From a checkpoint of a small mixture-of-experts model trained on Wikipedia.
Experts: 128 experts in each of 7 layers, 48 ReGLU neurons an expert, a softmax router.
Training: a variant of SOAP for the experts, 328M tokens.
Below are experts of layer 5 (counted from 0) of a mixture-of-experts language model. Rows are named router (the router's row for the expert), gate (a neuron's input weights, with its number), up (a neuron's input weights, with its number), down (a neuron's output weights, with its number) and show model dimensions 0-127. Each number is 200 + 40 x the weight over its row's rms, rounded and kept within 0 to 999.
After each expert's rows: "gets" lists some tokens that make up at least twice as much of what it gets as of all text; "comes after" lists some tokens at least twice as common just before its tokens as in all text. This comes from a sample of Wikipedia text that the model never trained on. Tokens count by the router's weight.

# expert 54
router,252,244,237,127,192,196,187,142,177,183,216,165,168,224,184,250,202,113,193,153,191,116,201,184,132,198,220,154,209,225,160,222,158,175,132,215,244,168,204,214,137,166,245,168,218,151,228,208,225,204,205,210,131,149,177,182,235,183,262,163,244,235,180,228,151,260,196,265,239,278,135,166,185,158,146,229,202,253,233,217,144,163,181,152,204,229,185,275,157,157,256,237,232,217,203,135,203,140,189,141,205,195,188,142,215,143,178,184,237,208,270,164,145,202,168,280,251,149,255,142,171,205,176,166,235,124,179,229
gate0,217,131,187,203,215,210,159,140,194,218,195,266,187,202,199,210,199,189,176,268,176,82,109,169,168,230,219,215,168,186,199,172,119,154,185,201,217,197,206,201,198,204,362,192,145,197,321,211,184,197,224,198,223,199,258,207,170,178,125,217,193,268,223,190,186,212,182,191,200,125,187,137,215,195,203,220,223,202,136,204,177,237,159,196,197,205,245,190,203,239,200,189,198,154,237,144,193,184,203,175,141,169,55,232,199,183,198,167,177,205,205,247,190,197,182,190,196,174,199,196,140,152,154,203,197,265,178,200
up0,88,282,140,154,195,197,200,191,195,213,191,208,203,162,216,220,199,233,202,203,157,201,186,205,245,251,162,216,249,202,140,249,209,185,213,134,206,78,228,204,200,176,200,207,223,256,196,218,285,223,178,206,259,188,187,300,201,200,261,254,184,187,149,168,202,158,211,292,184,183,199,200,216,229,124,195,198,194,211,190,195,163,179,201,225,175,197,195,171,193,249,173,186,171,191,201,149,189,199,199,206,238,198,202,226,291,195,46,150,197,221,198,210,160,201,206,265,256,181,140,234,162,196,160,204,222,156,254
down0,199,192,199,123,130,203,197,288,206,142,140,200,223,263,167,199,200,206,166,127,131,242,204,195,182,183,200,207,193,180,228,125,212,140,200,185,155,204,187,250,274,200,190,216,235,172,197,204,261,200,182,161,85,151,142,195,225,213,212,217,162,240,149,273,195,235,210,203,200,298,156,207,248,254,235,205,289,220,211,191,183,220,222,170,101,208,198,245,158,213,157,196,160,241,159,238,208,180,229,195,108,189,215,182,214,256,179,179,209,265,188,229,212,203,150,239,136,106,172,204,249,226,170,249,187,207,199,217
gets: "|", " |", "%", "  ", " of", " to"
comes after: "|", "%", " |", "  ", "\n", " —"

# expert 100
router,203,222,284,182,147,123,157,116,180,196,207,206,159,190,188,247,166,189,162,206,281,253,217,141,119,303,181,174,163,210,226,191,118,212,157,175,239,202,176,253,156,191,269,203,226,224,156,189,210,202,235,272,172,200,218,191,260,215,217,192,270,228,219,226,226,228,187,260,234,179,177,179,179,201,169,174,217,210,164,129,170,222,168,193,170,171,175,289,201,242,228,222,210,265,201,286,206,146,141,209,165,168,163,173,224,159,222,163,248,199,249,227,196,220,150,207,152,154,230,253,242,232,189,206,182,148,220,284
gate0,196,150,174,218,233,189,269,196,200,223,225,130,167,201,195,206,221,207,190,199,177,198,199,157,187,222,218,210,256,201,208,174,171,211,197,83,167,206,222,168,193,272,227,151,244,221,233,202,193,150,232,257,233,220,237,156,211,149,200,200,185,317,120,270,243,190,189,169,201,262,88,195,158,200,195,204,201,230,214,193,223,147,236,176,214,204,199,229,195,244,165,244,196,215,186,195,162,245,174,210,206,197,174,154,216,186,243,244,182,160,158,179,325,202,241,199,189,223,152,199,235,205,152,153,241,201,180,230
up0,194,208,203,199,130,197,221,201,235,145,93,244,208,296,193,240,240,214,319,177,153,218,155,211,185,245,198,143,289,189,203,199,251,212,200,281,206,197,143,223,172,201,238,199,126,217,170,193,203,223,248,208,195,216,241,209,138,183,183,198,134,109,224,224,134,186,141,194,193,198,197,196,285,166,200,171,185,197,201,178,195,212,154,136,174,185,186,204,200,206,222,185,272,184,117,200,263,190,170,185,193,278,200,202,174,181,213,275,165,206,273,182,252,188,193,196,209,237,206,194,148,230,257,195,206,238,298,165
down0,239,200,111,175,205,202,247,164,195,184,203,341,254,223,302,213,186,186,188,213,200,252,173,223,203,204,136,190,202,201,194,194,202,115,117,201,198,257,200,221,158,198,202,206,211,201,177,176,171,180,181,144,234,211,225,197,214,101,184,207,199,107,187,167,201,215,191,201,112,200,200,184,161,154,238,173,202,191,197,209,281,231,208,182,182,175,210,192,251,200,207,147,169,207,195,198,208,176,233,200,200,230,210,223,196,221,160,176,205,221,273,216,193,170,171,101,202,97,166,192,216,272,164,200,256,230,135,192
gets: "\n", " known", "  ", "ed", " due", " used"
comes after: " |", " was", " is", "|", " were", " be"

# expert 48
router,202,174,252,153,209,197,147,170,252,212,169,250,208,153,207,241,194,125,167,152,187,159,244,230,168,211,250,185,270,260,208,292,116,167,170,171,242,78,121,233,147,151,223,263,235,167,179,217,191,204,227,186,147,140,210,192,281,132,308,127,218,181,177,159,128,214,177,228,208,177,156,205,151,195,170,238,220,201,178,180,205,227,202,175,243,195,149,258,123,201,180,227,275,226,251,160,242,161,190,141,204,215,178,170,215,199,225,182,226,223,265,168,197,169,209,201,235,248,172,188,194,215,143,283,236,161,171,256
gate2,130,232,171,281,230,211,245,262,138,223,194,189,161,217,217,197,156,338,163,348,192,172,266,225,120,224,288,175,226,199,195,223,191,164,186,216,139,201,315,173,224,156,148,199,204,140,201,250,209,208,142,199,219,260,205,175,196,230,150,94,159,208,173,205,213,200,194,164,148,185,194,146,181,220,209,184,189,243,188,173,215,242,203,226,214,247,143,171,224,198,201,202,196,171,190,198,116,158,188,217,243,251,276,179,195,247,210,165,195,217,203,202,229,226,224,149,179,187,199,169,197,321,194,202,213,182,199,207
up2,226,169,115,151,190,184,241,234,217,227,213,170,192,202,112,183,193,196,85,229,227,184,255,201,194,190,172,215,200,209,223,209,199,172,137,204,202,186,184,185,190,220,203,183,214,198,231,205,233,136,148,146,241,193,199,248,209,210,201,202,184,196,163,231,223,186,178,262,200,235,209,194,185,290,204,188,184,291,176,202,169,113,151,200,134,237,223,190,216,121,211,202,164,254,169,139,209,190,223,191,200,111,205,199,231,342,210,267,148,207,325,205,177,169,239,136,196,119,205,194,177,138,180,122,224,199,201,153
down2,240,202,215,160,169,228,237,210,169,269,169,191,204,172,173,222,167,258,215,94,166,180,288,200,128,185,153,237,304,199,146,85,196,194,214,260,190,211,202,200,178,187,219,197,149,199,199,291,183,115,298,206,195,156,185,213,199,185,153,215,184,192,125,198,204,235,267,211,221,252,230,104,174,201,158,172,178,276,224,201,233,151,206,201,199,176,194,218,82,204,88,238,198,165,224,264,162,218,174,201,124,188,204,149,175,145,195,114,205,201,175,241,230,235,202,213,202,175,145,195,204,201,205,178,278,199,186,200
gets: " and", ",", " to", " or", " &", " as"
comes after: "s", ",", " well", "ing", "y", " used"

# expert 46
router,225,187,213,146,238,152,168,152,214,169,169,201,127,157,168,223,156,226,190,195,182,185,279,221,175,202,240,218,271,227,232,246,149,206,163,210,215,130,171,231,126,221,220,260,232,186,132,246,210,203,230,171,206,74,171,252,235,133,215,145,247,201,159,153,86,237,163,253,210,175,233,158,139,173,221,196,172,189,179,154,145,200,179,172,205,195,143,303,146,250,212,199,231,247,273,189,152,179,216,147,191,207,224,186,275,158,248,159,260,187,199,178,205,194,188,235,198,223,162,263,167,229,151,205,269,123,203,240
gate1,168,209,183,204,231,214,195,195,206,205,203,195,102,176,184,201,248,182,135,192,189,146,249,191,191,274,219,186,179,186,203,162,204,190,181,265,177,93,308,265,211,202,238,200,215,192,225,114,236,134,174,48,193,162,178,268,179,218,208,201,128,201,163,191,220,219,204,178,202,179,271,207,200,176,229,189,190,268,208,133,277,206,184,121,219,201,61,206,209,145,263,184,202,198,288,240,178,147,237,200,181,196,116,140,235,203,213,179,202,241,183,152,230,207,231,217,229,254,193,246,224,209,201,263,193,224,210,153
up1,214,215,237,211,214,201,197,129,138,224,225,238,194,206,229,213,167,237,197,343,225,179,152,207,171,208,221,174,173,241,186,156,155,193,162,253,198,164,158,271,203,156,265,199,244,182,199,191,190,191,220,214,228,131,190,189,133,124,170,142,200,238,209,182,195,219,211,201,192,199,199,185,206,247,202,200,193,239,182,195,198,149,160,201,202,294,194,269,283,207,221,191,230,182,199,140,212,231,202,230,151,191,162,221,169,173,225,197,197,255,172,122,203,290,318,212,217,209,196,224,90,279,196,105,116,202,197,141
down1,183,173,237,221,200,194,203,244,87,215,220,187,198,213,160,226,225,147,85,197,192,265,175,203,198,122,253,208,250,189,201,284,184,187,181,212,204,190,200,199,198,208,160,234,194,232,181,184,213,205,167,318,242,235,194,288,206,200,119,200,263,201,173,210,204,205,209,263,173,203,147,192,218,196,204,199,201,202,207,203,200,179,244,206,208,222,199,195,256,208,219,262,197,147,278,201,172,200,117,166,201,173,119,203,230,218,217,161,160,213,270,194,239,169,204,268,202,200,158,160,205,193,189,135,192,169,257,193
gets: ",", " by", " of", ":", " for", " is"
comes after: "\n", ")", " is", " Country", " by", " at"

# expert 115
router,205,231,326,173,229,130,148,119,177,178,204,221,125,157,182,296,153,189,183,148,207,139,207,205,164,227,163,150,238,216,170,268,186,193,197,172,153,144,166,184,120,185,206,230,173,183,249,226,206,232,207,197,189,198,136,233,234,205,194,152,262,241,194,229,107,210,149,166,189,222,237,170,160,150,173,202,215,171,221,152,147,186,164,223,196,153,156,275,142,134,274,199,215,225,218,177,174,154,253,176,158,210,207,151,283,161,198,156,220,176,278,140,168,189,168,219,295,212,231,269,228,245,177,192,188,173,236,270
gate0,54,201,229,188,196,224,204,74,201,338,172,216,179,210,195,194,202,250,168,192,164,108,200,214,196,208,242,171,164,175,168,201,204,219,123,228,184,196,173,215,187,195,307,198,273,263,244,232,253,183,167,190,200,246,275,194,182,242,213,223,197,220,199,176,116,245,214,194,172,194,200,250,275,174,198,224,249,165,183,179,208,200,199,179,180,202,202,183,149,217,244,198,201,196,223,201,289,213,191,161,219,187,233,200,217,270,214,223,206,188,224,195,178,230,203,217,218,196,236,319,221,198,189,185,148,100,177,173
up0,208,197,206,229,183,153,201,201,93,156,208,196,262,276,193,194,203,199,173,147,236,250,158,172,161,184,202,211,177,209,266,201,221,206,223,201,207,239,190,207,198,158,273,205,201,201,197,299,206,178,264,137,201,195,203,201,128,180,200,197,221,206,204,222,212,103,203,190,152,146,74,200,168,238,217,235,173,200,207,196,137,263,210,196,131,238,203,267,198,216,165,215,287,139,174,146,130,176,156,294,179,148,189,183,128,172,186,193,176,187,186,228,200,262,206,211,223,194,192,209,191,172,195,296,211,269,158,209
down0,279,250,275,218,90,261,193,183,215,197,294,236,167,201,195,190,71,257,202,194,175,203,231,199,209,247,136,232,209,202,214,201,231,214,191,194,196,168,253,199,192,248,153,203,235,190,204,240,209,209,320,203,317,186,185,256,212,236,197,218,219,161,200,205,169,193,243,183,251,158,118,174,200,244,193,209,255,218,220,218,229,272,183,226,208,186,227,257,207,263,238,195,108,203,226,204,246,203,203,204,158,222,193,170,234,217,226,215,200,154,160,182,205,199,191,173,162,273,185,229,205,154,170,179,229,216,194,255
gets: "-", "\n", " first", " second", "|", "\n\n"
comes after: "|", "=", " the", " a", "\n\n", " first"

# expert 96
router,279,252,229,134,245,222,124,144,220,200,212,147,190,173,210,260,165,159,122,172,204,205,217,202,170,198,198,168,217,238,174,248,158,252,192,154,257,185,114,183,189,164,227,235,237,214,146,193,225,206,251,212,204,195,216,243,224,190,244,143,283,248,206,177,176,209,118,214,195,224,164,164,111,224,93,207,305,147,163,159,244,185,176,241,268,231,164,267,137,225,242,266,213,232,290,218,149,192,190,174,153,293,155,209,214,207,221,156,215,125,197,215,145,191,150,207,215,222,263,216,230,233,165,286,232,151,186,231
gate0,118,202,131,196,200,204,199,235,157,138,154,217,184,208,187,211,96,192,168,205,60,195,200,199,239,152,254,206,165,122,209,201,157,202,209,207,175,122,199,213,211,186,227,232,207,249,205,219,191,195,285,192,204,219,159,184,174,198,196,178,186,179,198,180,154,246,137,184,181,186,249,106,204,209,188,225,274,158,165,130,161,200,170,154,221,167,213,210,196,263,213,171,263,225,167,170,260,204,224,208,244,211,210,139,198,241,152,228,128,206,146,197,228,214,214,221,234,203,153,211,181,311,228,196,123,237,206,202
up0,181,213,204,198,188,200,197,232,181,191,187,255,288,184,236,183,0,221,202,194,206,260,190,241,220,130,217,186,202,210,184,251,181,196,201,175,189,122,203,220,190,265,255,191,142,210,200,205,187,200,200,203,256,207,204,144,186,207,199,172,266,224,181,155,219,202,231,188,155,231,199,160,180,251,190,207,149,156,189,208,250,216,196,184,199,218,154,163,158,216,185,199,166,209,226,145,250,192,197,264,202,234,132,172,214,196,197,157,202,179,178,181,324,144,172,176,197,181,136,130,165,262,204,201,217,234,178,216
down0,189,167,268,131,144,208,235,203,201,246,177,194,218,242,201,200,125,163,177,172,156,194,113,204,196,185,199,223,204,200,213,193,205,202,225,163,194,208,196,213,145,199,264,248,197,185,216,167,184,231,202,177,196,178,199,192,208,206,210,189,259,213,362,143,241,192,195,148,203,193,257,245,258,201,290,218,120,200,201,238,218,197,179,222,202,182,188,185,204,231,133,192,180,176,198,207,209,207,225,241,187,121,345,171,192,208,233,210,201,185,212,231,200,117,200,191,237,219,189,202,240,197,209,188,204,203,189,128
gets: " in", "|", " (", " In", "In", ","
comes after: "\n", ".", " in", "\n\n", "\"", " In"

# expert 16
router,206,220,332,166,189,194,124,85,191,214,201,212,163,164,208,259,218,186,146,168,281,146,246,169,141,216,220,160,209,159,168,314,191,224,130,215,229,184,189,218,191,160,202,235,180,200,171,225,220,251,214,207,187,182,155,262,268,177,227,160,218,241,203,236,176,253,157,230,204,259,153,179,114,157,192,186,233,157,154,175,159,199,195,197,255,175,162,286,178,211,277,295,241,246,188,169,169,165,153,205,155,246,179,176,282,149,216,158,255,187,235,171,207,170,188,240,235,236,216,239,218,184,142,190,228,122,204,202
gate1,170,206,226,281,203,348,167,197,222,216,226,210,276,187,252,190,239,208,235,167,117,182,166,213,206,195,162,175,247,186,138,263,98,180,187,201,207,173,216,205,231,220,199,213,184,193,221,202,162,230,313,192,124,193,210,180,241,223,201,200,162,202,172,202,224,217,200,231,158,222,220,234,169,188,196,221,296,232,182,201,219,221,202,197,196,199,317,188,72,180,215,247,152,258,244,209,206,205,251,216,151,205,200,173,113,196,186,206,197,236,193,199,201,291,194,141,217,239,226,170,220,183,83,134,194,248,155,202
up1,227,180,301,190,203,207,195,178,157,194,204,257,170,200,198,252,151,250,254,150,172,244,189,212,197,193,169,174,202,241,237,273,188,229,196,204,234,200,264,198,244,286,200,210,207,130,200,187,201,145,210,203,208,262,212,168,204,241,170,337,259,227,286,173,198,225,187,204,203,224,249,190,213,203,140,184,227,218,187,246,145,147,200,198,216,214,224,193,205,174,278,234,210,222,130,199,205,196,198,189,228,161,258,127,166,145,208,229,297,233,120,299,192,200,281,144,218,198,66,277,211,169,213,235,143,204,277,259
down1,156,216,240,276,173,206,273,249,224,223,206,78,239,200,223,184,237,124,215,174,192,170,193,244,99,217,187,225,251,128,189,225,190,219,200,201,148,201,185,177,219,220,234,145,205,176,163,172,209,245,220,129,212,192,167,201,211,154,258,126,200,154,190,205,181,201,243,232,184,154,202,207,124,157,275,195,224,195,139,210,213,181,194,232,181,200,203,212,179,117,220,126,288,205,223,198,198,179,225,165,213,195,212,169,180,127,269,192,153,224,199,194,279,270,197,207,216,219,196,140,195,215,247,204,173,224,206,231
gets: " the", " a", " in", " his", " The", " an"
comes after: " in", " of", " on", " to", "'", " from"

# expert 95
router,217,261,220,176,229,128,142,149,219,136,170,177,113,155,212,237,157,150,186,131,209,159,291,191,229,235,194,151,277,258,203,211,155,222,189,176,178,181,206,173,203,133,250,215,192,260,220,174,238,272,204,196,94,175,226,258,262,161,170,167,238,196,129,190,164,236,132,222,269,198,226,170,178,216,205,224,265,119,209,110,224,243,140,218,219,205,165,277,198,211,239,217,191,198,255,259,194,180,184,199,171,262,202,208,194,125,267,148,252,151,234,141,138,239,179,200,206,188,253,214,200,218,187,214,196,179,216,231
gate0,204,187,197,182,202,185,188,219,275,191,243,251,188,193,290,172,238,215,255,198,234,221,179,136,165,213,192,198,181,188,125,177,204,155,134,200,232,233,194,185,237,184,196,226,185,219,178,305,169,228,206,175,209,209,197,203,201,251,193,266,382,213,169,132,99,273,245,191,203,198,211,264,210,156,202,192,231,164,204,209,221,176,193,223,198,140,201,173,198,213,162,141,134,208,109,229,173,272,254,208,116,175,251,170,153,156,215,199,182,79,159,131,170,189,143,184,219,237,194,195,161,165,189,222,197,202,197,140
up0,204,187,199,207,181,199,220,149,224,170,113,260,196,122,234,200,180,135,263,177,226,84,280,140,294,201,145,189,209,243,125,183,201,201,193,179,198,204,179,194,191,160,230,210,202,168,176,201,242,179,276,177,203,221,228,210,196,185,195,332,209,185,211,337,198,165,199,174,192,213,221,173,194,194,279,269,137,218,176,185,251,184,180,191,179,209,130,175,253,219,181,201,173,198,214,231,193,209,190,199,161,202,211,286,261,230,209,263,152,132,190,178,169,218,209,169,193,251,213,194,176,211,221,155,207,260,185,237
down0,184,174,221,165,191,230,208,205,167,198,190,209,166,151,193,198,136,213,207,165,292,235,200,206,218,179,200,211,189,217,116,219,173,207,189,209,188,209,272,131,174,104,188,195,189,208,196,281,115,234,196,172,198,189,196,257,217,91,194,207,200,215,170,194,146,155,209,198,202,228,188,193,177,177,183,165,123,137,97,210,145,269,207,200,207,232,206,209,166,182,204,196,197,159,205,170,150,248,189,228,184,160,239,138,167,209,189,127,206,188,208,184,186,209,202,188,198,215,203,170,185,223,220,193,54,153,212,203
gets: "\n", "\n\n", "|", "-", "\n ", "\n   "
comes after: "\n", ")", ".", " |", "=", "\""

# expert 83
router,270,186,209,189,228,205,145,135,200,229,155,241,202,136,170,222,178,174,180,186,239,193,260,184,144,239,230,168,244,230,224,207,198,208,185,163,220,133,114,273,151,150,192,239,203,156,196,263,209,231,218,191,157,124,179,265,242,120,266,206,215,237,208,166,147,200,189,253,206,181,171,167,127,185,158,240,232,175,185,159,165,251,192,200,210,204,119,252,140,270,245,217,246,192,235,167,251,156,194,118,203,265,159,137,218,190,230,190,197,178,229,148,158,168,160,232,200,193,193,210,198,262,163,252,243,179,171,229
gate0,189,237,267,220,235,201,217,245,193,260,185,192,228,196,250,194,236,219,189,285,218,196,168,224,201,201,168,182,201,195,203,192,218,214,193,202,164,180,184,243,216,153,185,231,177,163,303,211,228,201,190,200,184,198,201,199,201,255,248,235,229,131,211,122,188,291,175,190,120,216,172,199,211,191,156,218,159,203,185,239,200,233,181,196,231,199,219,165,76,276,203,131,231,201,267,204,219,213,157,104,217,273,234,189,213,119,114,178,229,225,204,215,168,183,137,146,239,188,187,151,160,209,184,199,209,201,85,201
up0,200,158,149,196,201,166,180,213,141,220,161,191,195,190,268,185,164,200,184,246,190,209,215,180,201,219,207,197,259,200,205,184,199,259,212,215,201,225,243,231,192,176,206,241,216,210,213,250,95,203,159,176,208,188,202,205,234,147,250,304,261,190,219,145,208,205,260,206,201,229,197,157,169,206,199,202,227,196,186,201,190,127,194,123,191,188,193,222,182,227,205,192,239,115,164,195,255,198,175,222,218,207,202,200,193,167,201,148,126,212,189,258,175,275,157,106,127,205,197,211,200,220,253,154,205,183,214,190
down0,245,134,220,207,147,333,189,271,200,261,230,204,198,210,186,110,199,193,206,201,161,212,176,191,191,203,256,170,232,183,255,174,208,207,250,195,250,236,216,202,182,200,188,200,186,185,160,200,259,158,200,133,174,213,213,168,191,167,48,186,201,195,218,237,202,142,113,179,185,190,259,203,186,203,188,235,228,234,249,194,196,176,176,189,239,213,164,239,232,172,200,215,156,141,159,227,238,210,198,188,244,173,191,325,189,222,244,224,202,203,246,207,232,248,246,223,247,187,168,228,205,238,191,208,205,211,218,153
gets: " and", ",", " with", " was", " as", " of"
comes after: ",", "s", " and", " he", " He", " well"

# expert 42
router,270,223,205,180,173,170,215,135,235,162,190,155,202,169,168,264,138,197,154,206,219,257,294,190,166,261,236,192,254,284,174,221,201,193,203,167,231,190,154,180,188,205,220,218,200,160,150,193,193,235,219,213,144,117,173,253,196,171,225,167,228,227,149,177,156,226,175,200,251,187,200,184,153,191,120,193,268,125,205,178,165,226,168,215,185,154,162,285,134,218,248,214,210,259,230,216,163,197,193,160,124,210,191,193,214,159,222,168,203,86,213,192,163,220,151,256,192,218,236,175,187,210,180,209,204,138,210,288
gate0,109,199,179,206,171,199,107,201,221,210,176,201,186,260,208,164,165,205,173,200,203,147,194,147,183,205,187,199,275,154,202,145,220,179,192,151,185,164,216,181,220,201,247,248,180,248,203,217,77,336,229,190,206,166,117,199,130,195,195,244,206,153,222,252,211,216,169,197,233,198,190,204,218,190,199,202,199,211,200,196,192,219,203,218,177,257,216,184,160,191,218,198,193,175,222,119,187,279,213,239,164,196,79,247,205,223,228,126,174,197,195,193,240,194,282,180,201,197,216,166,183,225,180,213,195,123,203,220
up0,211,203,201,242,186,220,201,166,226,128,212,247,213,205,221,209,171,198,190,196,161,171,139,163,227,198,203,205,199,208,215,176,196,219,219,145,144,115,165,218,229,206,185,197,240,206,209,187,202,259,288,202,178,204,185,206,198,185,201,106,123,209,175,224,145,258,201,189,65,190,135,189,242,172,198,208,264,96,191,201,209,230,210,210,75,176,227,197,199,171,172,272,167,242,165,178,303,192,157,192,166,196,192,219,219,151,249,159,233,247,164,220,233,247,145,182,209,258,178,259,151,266,184,163,101,163,204,197
down0,186,193,189,181,254,205,186,202,195,175,223,194,184,228,214,193,232,166,273,195,189,174,231,172,146,199,185,192,130,225,206,235,204,222,180,203,177,245,231,200,200,199,180,204,202,242,207,215,190,149,151,239,243,194,313,191,196,203,200,128,242,213,196,197,216,173,184,88,270,183,234,212,193,236,253,204,218,192,219,190,153,134,263,252,252,129,197,172,188,209,212,153,198,182,237,203,239,167,211,244,302,219,293,191,120,216,164,195,164,191,179,103,221,200,200,200,201,234,158,232,201,207,187,285,195,259,187,220
gets: ",", " in", " (", "born", "–", "|"
comes after: "\n", " (", " on", " Born", "On", " –"

# expert 87
router,229,229,225,73,234,170,128,151,193,236,130,159,165,130,160,260,165,160,122,168,239,153,227,181,165,265,196,208,221,214,164,286,210,205,189,187,168,172,191,197,159,144,225,227,219,137,206,170,191,206,197,241,123,157,182,213,251,200,204,124,255,260,174,191,200,245,201,232,241,242,182,166,163,151,185,220,213,214,144,186,170,256,205,179,246,194,212,259,177,259,246,212,283,268,220,150,219,164,205,190,214,201,146,133,212,162,262,191,254,171,218,180,182,123,120,207,251,191,216,261,233,228,203,186,214,150,260,212
gate0,99,206,210,161,210,199,180,217,292,130,198,292,200,249,178,194,207,208,203,270,204,180,144,204,162,238,200,187,204,198,188,212,197,191,199,166,192,199,189,185,267,189,210,127,199,203,215,139,196,201,179,217,241,153,208,185,180,167,205,189,259,235,208,264,198,198,194,169,192,189,202,197,199,146,261,194,200,217,208,188,228,247,255,268,120,202,203,177,195,244,214,268,201,168,180,228,220,183,225,257,147,133,134,162,239,234,274,216,225,224,214,193,170,227,206,213,145,138,139,227,255,294,163,72,180,96,200,182
up0,193,191,200,164,219,143,201,186,152,210,228,209,285,243,327,200,200,204,180,220,203,82,200,236,169,181,189,186,185,200,303,214,147,194,240,264,202,181,170,158,161,224,200,242,195,207,236,198,179,190,191,214,242,179,172,172,258,217,164,194,224,224,224,197,243,202,202,213,188,198,243,210,197,257,260,201,331,189,176,221,208,179,266,200,207,77,173,180,199,241,231,243,149,320,276,316,196,193,197,227,235,159,200,193,306,199,201,244,172,180,181,152,209,223,154,168,189,240,201,148,209,213,194,211,183,204,198,227
down0,204,176,251,228,195,238,169,199,200,144,227,196,269,227,231,152,200,226,189,169,159,208,155,157,167,182,218,193,127,135,213,209,232,148,210,201,199,137,184,208,201,264,182,60,187,236,186,224,147,198,213,215,214,198,165,202,241,231,223,192,206,221,216,117,259,200,119,225,223,170,255,164,197,89,266,189,174,261,206,110,231,243,254,149,254,164,264,207,165,183,205,194,127,232,203,213,178,220,114,249,159,222,200,180,214,197,226,210,197,187,159,187,165,199,196,174,198,212,155,272,197,187,226,216,212,219,208,149
gets: " at", "-", " the", " No", "|", " At"
comes after: " at", "-", "|", " At", " to", " on"

# expert 78
router,228,243,264,197,208,232,166,83,191,209,185,220,185,225,149,230,215,180,185,195,219,193,243,233,188,203,303,157,222,226,230,267,185,210,164,190,225,208,158,188,100,177,181,182,175,200,158,250,239,209,233,219,165,167,208,240,223,177,227,179,232,254,196,195,171,226,120,235,203,187,174,169,167,181,201,236,259,203,215,199,169,238,180,181,229,195,137,234,173,225,257,209,227,282,217,214,254,94,222,168,116,237,179,153,297,160,228,173,204,89,278,185,200,171,159,229,206,211,223,239,237,235,115,197,235,192,221,221
gate0,200,177,173,203,200,227,150,203,189,199,200,180,167,264,220,207,142,187,176,226,198,161,212,218,193,214,246,193,197,190,228,169,245,232,209,214,195,214,177,238,176,158,226,225,219,188,199,203,186,122,260,118,168,225,198,148,126,164,252,204,167,227,161,214,188,212,199,154,191,246,161,227,161,187,314,246,202,165,235,187,237,248,224,229,235,205,272,171,174,173,224,197,208,268,215,319,192,205,199,224,200,186,207,231,210,235,202,179,175,201,256,101,211,222,212,181,213,188,262,181,221,263,163,252,167,169,204,224
up0,195,222,219,158,217,216,317,185,175,174,204,213,180,196,259,221,214,205,270,184,205,180,173,198,178,201,192,164,199,199,208,147,197,211,117,191,193,205,177,219,210,218,218,190,201,169,173,262,197,228,129,225,104,138,237,180,210,206,235,180,210,126,199,276,171,280,197,210,256,156,209,269,202,271,130,201,175,175,208,204,229,178,201,201,199,201,97,202,211,320,132,263,313,232,125,203,135,169,193,133,261,176,260,305,187,275,174,191,104,205,305,194,147,254,197,269,176,182,224,207,156,212,199,205,181,209,187,229
down0,204,198,201,201,191,185,198,209,201,143,237,215,223,190,196,207,284,103,199,200,165,222,211,252,133,240,201,235,195,218,215,183,186,253,170,201,254,233,215,200,97,116,201,195,193,207,206,283,189,150,190,146,162,209,175,180,200,224,203,267,146,191,198,178,172,203,146,179,204,232,218,164,165,214,207,208,209,152,199,184,137,160,258,201,103,250,206,172,206,224,201,221,320,197,184,191,199,163,216,192,206,224,107,134,332,180,167,156,129,124,199,210,217,242,121,243,268,186,241,72,231,119,212,194,200,250,207,183
gets: " the", " The", "The", " his", " as", "s"
comes after: " the", " of", "'", ".", " as", " for"